config.yaml
n_layer: 8
d_model: 128
n_experts: 256
experts_per_token: 4
d_expert: 64
d_shared_expert: 0
activation: "gelu"
moe_layers: [0, 2, 4, 6]
router_score: "sigmoid"
normalize_top_k: false
routed_scale: 1.0
balance_loss: 0.00253
balance_bias: false
router_bias: true
init_std_router: 0.0173
lr_router: 0.00115
n_head: 4
n_kv_head: 4
head_dim: 32
vocab_size: 8192
norm: "layernorm"
norm_place: "pre"
norm_eps: 1e-05
positions: "alibi"
qk_norm: false
attn_scale: 0.177
tie_embeddings: true
parallel_block: false
init: "normal"
init_std_qkv: 0.0207
init_std_o: 0.00517
init_std_up: 0.0207
init_std_down: 0.00517
optimizer: "adamw"
lr: 0.00399
beta1: 0.9
beta2: 0.99
weight_decay: 0.096
lr_head: 0.0152
grad_clip: 0.5
warmup_steps: 553
schedule: "wsd"
decay_fraction: 0.92
decay_shape: "linear"
final_lr_fraction: 0.05
batch_tokens: 131072
seq_len: 1024
doc_mask: true
train_tokens: 538700000
steps: 4110
dataset: "wikipedia_en"
Below are experts of layer 2 (counted from 0) of a mixture-of-experts language model. Rows are named router (the router's row for the expert), up (a neuron's input weights, with its number), down (a neuron's output weights, with its number) and show model dimensions 0-127. Each number is 500 + 40 x the weight over its row's rms, rounded and kept within 0 to 999. Numbers have three digits each.
After each expert's rows: a language model's description of what the expert responds to; "comes after" lists some tokens at least twice as common just before its tokens as in all text. This comes from a sample of Wikipedia text that the model never trained on. Tokens count by the router's weight.

# expert 56
router:467476451554471483498444434450568498475471503474528507463503518565476609475465490538450484543463558483571450534492531448511455411485473518441531510501536459466538561529509470473588551494554545485470500511469492467501462496430529515502409484492494592471508468481506536475588475476539480458474526460478470504422540548543558529559554513496529525487549481461505493470438571547518494514548
up0:571475457487517415506418531461537590502527455452460537501499447576488535453466496573527489501504536447516545502512532448640476462541449531458524544477491499491470488505572436539569480502487554516534439469493486552462485476474500550451567485483584509499506467479532547474541502503512448458461511435473536541505533461492568505495486508513503475468522482503476521576487462419464548523532
down0:514537520538553491482427468446545496490582481538449471523524527506510468467458464549476442450520534479463462562576474543480493457465500460487469450533609503477540569507454492530486547445523523486461512537455507507544468557499492484585481490516475454489434496460498510473533410484510447488529565506530469492531567447516548416474434430517558487523559483512562528532500552421465533529473
First pieces of lowercase or capitalized words after articles, such as qu in unrequited, med, pl(inth), Me, se, gr.
comes after: " the", " a", " and", "'s", " to", " his"

# expert 4
router:502467458592439410525466520496560525507465479499497493438514550542471457519460509489408488579482519521511551476573515464533539486492483430478527505506485489460491564533525492500472537490531470496522583558468444544453470504459493458502436488575460530508503496500510565533505517469434556470457522451531469448468491474469533502583591496537506522472569508449504505474431473546485548605535
up0:472562457484474478537582438519490501520466467498528506454527441533479510438456522534438482549511557481497490496549510471480525459483560518456536471471539454484497540556581473503507466496508536461517462519494538540410515412502550537483588487522474567596505512532437458464450543530556492498427514456488450551526546504511499498562464511569475470456475508453454483430564414518505462530540
down0:551594513572492486578500524450431539504460552494457485502542549490437535526461531503485486443497510477543546545464487464526569509530546484430540551565535515397546461534522493464516544437514561505475448480450503457499518469522451487503481541479487431455499463497458484392535428469478460441487470492543549483554545514499445504483509516444503482526532490564568466502554510459451521518457
Vowel and syllable pieces inside romanized non-English names, mostly South Asian, Arabic or Japanese, such as Y-a-qut, Hind-i, Sa, Ka.
comes after: " K", " T", " Y", " Sh", " Z", " H"

# expert 14
router:452519502553503415465491497495543553537510460452580496514540536489468534496505476527458491548495509534570523505520542446493539464531428525434531482453489490497571487524575500446548539434529473494504519511436437438468529489436511516537440511505540528486531537521523466501584453466440528471439566460493463488410566483509553521517541493447525519477519530416522488498430454564518586541510
up0:471501569520442480510579540518482469476409505492521427559533451541505502479484524528472504482445507473512625512550479512555477460549498556468527479528503567571482482477629458508570402476518480472489472507492441521512516538506532541515553545531507518482488491529473494467475498503424497461465490415516500482457543506459552535494507474527471494480454422467448519455572566502493497465560
down0:498512539463522491419513526496513505540510526554512531492503502547498467569496439423516540427426552465428529517543481493503491525450538468505477491537516541577603546465470463513478474447508484554440544537542516445566489485473528482521553489507491500503596571508523431399467444489449488525534513509452475505552511447481465488468504506455536521489528505453522464424466535534535390531523
Opening letters of words split into pieces, above all m or M, such as m(isconduct), M(inor), mm, mi, f(lexible).
comes after: " the", " a", "-", " of", " and", " his"

# expert 54
router:424468516572498477528493483526534515527482425436515491501487491563432557507457491473471447565534575514555559554548500531489526457480455461460496512491513547461526503516553515503510518486561467534462551516454467447455533468471526530452488476557473536500564515574471466500554477435494482457423552433554449498463515512485580511509535430502503527468533515387512517436438507508513531547568
up1:487535372484480524499439519457521471448466487478505502501578558554469476508496479516501485489477520539534519463478463450468552456546485531493554448447547488462475536556526500487579494500427508463414523536495489497446545529427597505523528463486515526487517491500454502516560507491493513479446530487546496536492502509399526516521498518538444510453438601538469507458408529535530553558576
down1:531440507467500456579505478523442418435527500486564408503515476556468546539446489524490557483501488495554510435464531412489498493477502469440488450547538501474475486534543470483457417480529515499503552514561521444528537502579520484476517540487533538511552455540509469483532565526441506526484558529513512521496453468469499474409532511570536423562510522523575476524464555504412519448476
Periods and line breaks ending sentences or table cells, and first pieces of names, months and headings: John, February, Week, Dou-g.
comes after: " |", " in", ":", " by", " (", " \""

# expert 16
router:513477487547522513547517486524529520507468496447511474429463526552503486481478453561502448535489489474486500490521488507568547483474531538444510513451479581447575563516541515516534529490454501526473507491446534477440489477511494515453427538534468489547456492545532503532533415399444550441488530469501513488403476522545603514537490447519426489488562548456514507483472466531596525560591
up0:512460482490510526576444507498455464522516462519449539467512494528502476519463491536545433521482493510503524437545400518534536486436488568391499562493484494488447492515569519489562525583416480572532496576495509481524435508415513544456470509491446498508548456538529489495539460537480492493466445442512477477542519441545563563504484521489485509439555507424517596545532496465486508532529
down0:511541467511584490469468538525454538541501470509490453540552489525478410496420534482507585485459567448464509532467448495516474501478472453610501463501519519482562540514433536521515511496520493441482460500538474478477503543523454551504506505489454471563444506456539537445474471518505495509536554522473415602520538473464506522584478442485421456456509475503518481533550424438544569522496
Colons after infobox fields like Country:, table pipes, and nationality words such as United States, U.S., British, Royal, Empire.
comes after: " the", " United", " U", " Country", "==", " The"

# expert 12
router:424504497596582447554491498451517485456510414457498525502423467543447502454475500555494445502520560521527518522544489512496487551528505447480529513480463506466494464492573496493550514487566452519433590526482498473454526440441476543434506455537447524445532500537508550551561510526547542428443504461487509571483536501476559484531488436519440491535494494449502496468548490506563578528536
up0:505505509464464461571496528513483510540431426463536557427597492446499475526452494546522486526422570488482489449525483516563495536565548566535551498512497580452455547476412535434435439527465564514473490558500486557447443485536466413440492509513448536515534474537515496499518566522513451498433512448504465485508520501500490514535487505521505413457527473477503499498560508483491538487552
down0:515481538572515520493537562472515474570449500536438438543539457523500543510442475525560512532572559567464440496459550440457540498518547465465550514521542460591481472541501466526439430498487488474469506534498456506511503482531479529531468505486515496497454532521507481501569486445451434409496566493463471468502589474518480550520450541443482448459486461476529505439513547486435514521603
Sentence-initial adverbials and prepositions, or their word pieces, that open a clause: While, During, Since, After, Along, Today, Additionally.
comes after: ".", ".\n\n", " In", "In", "L", "On"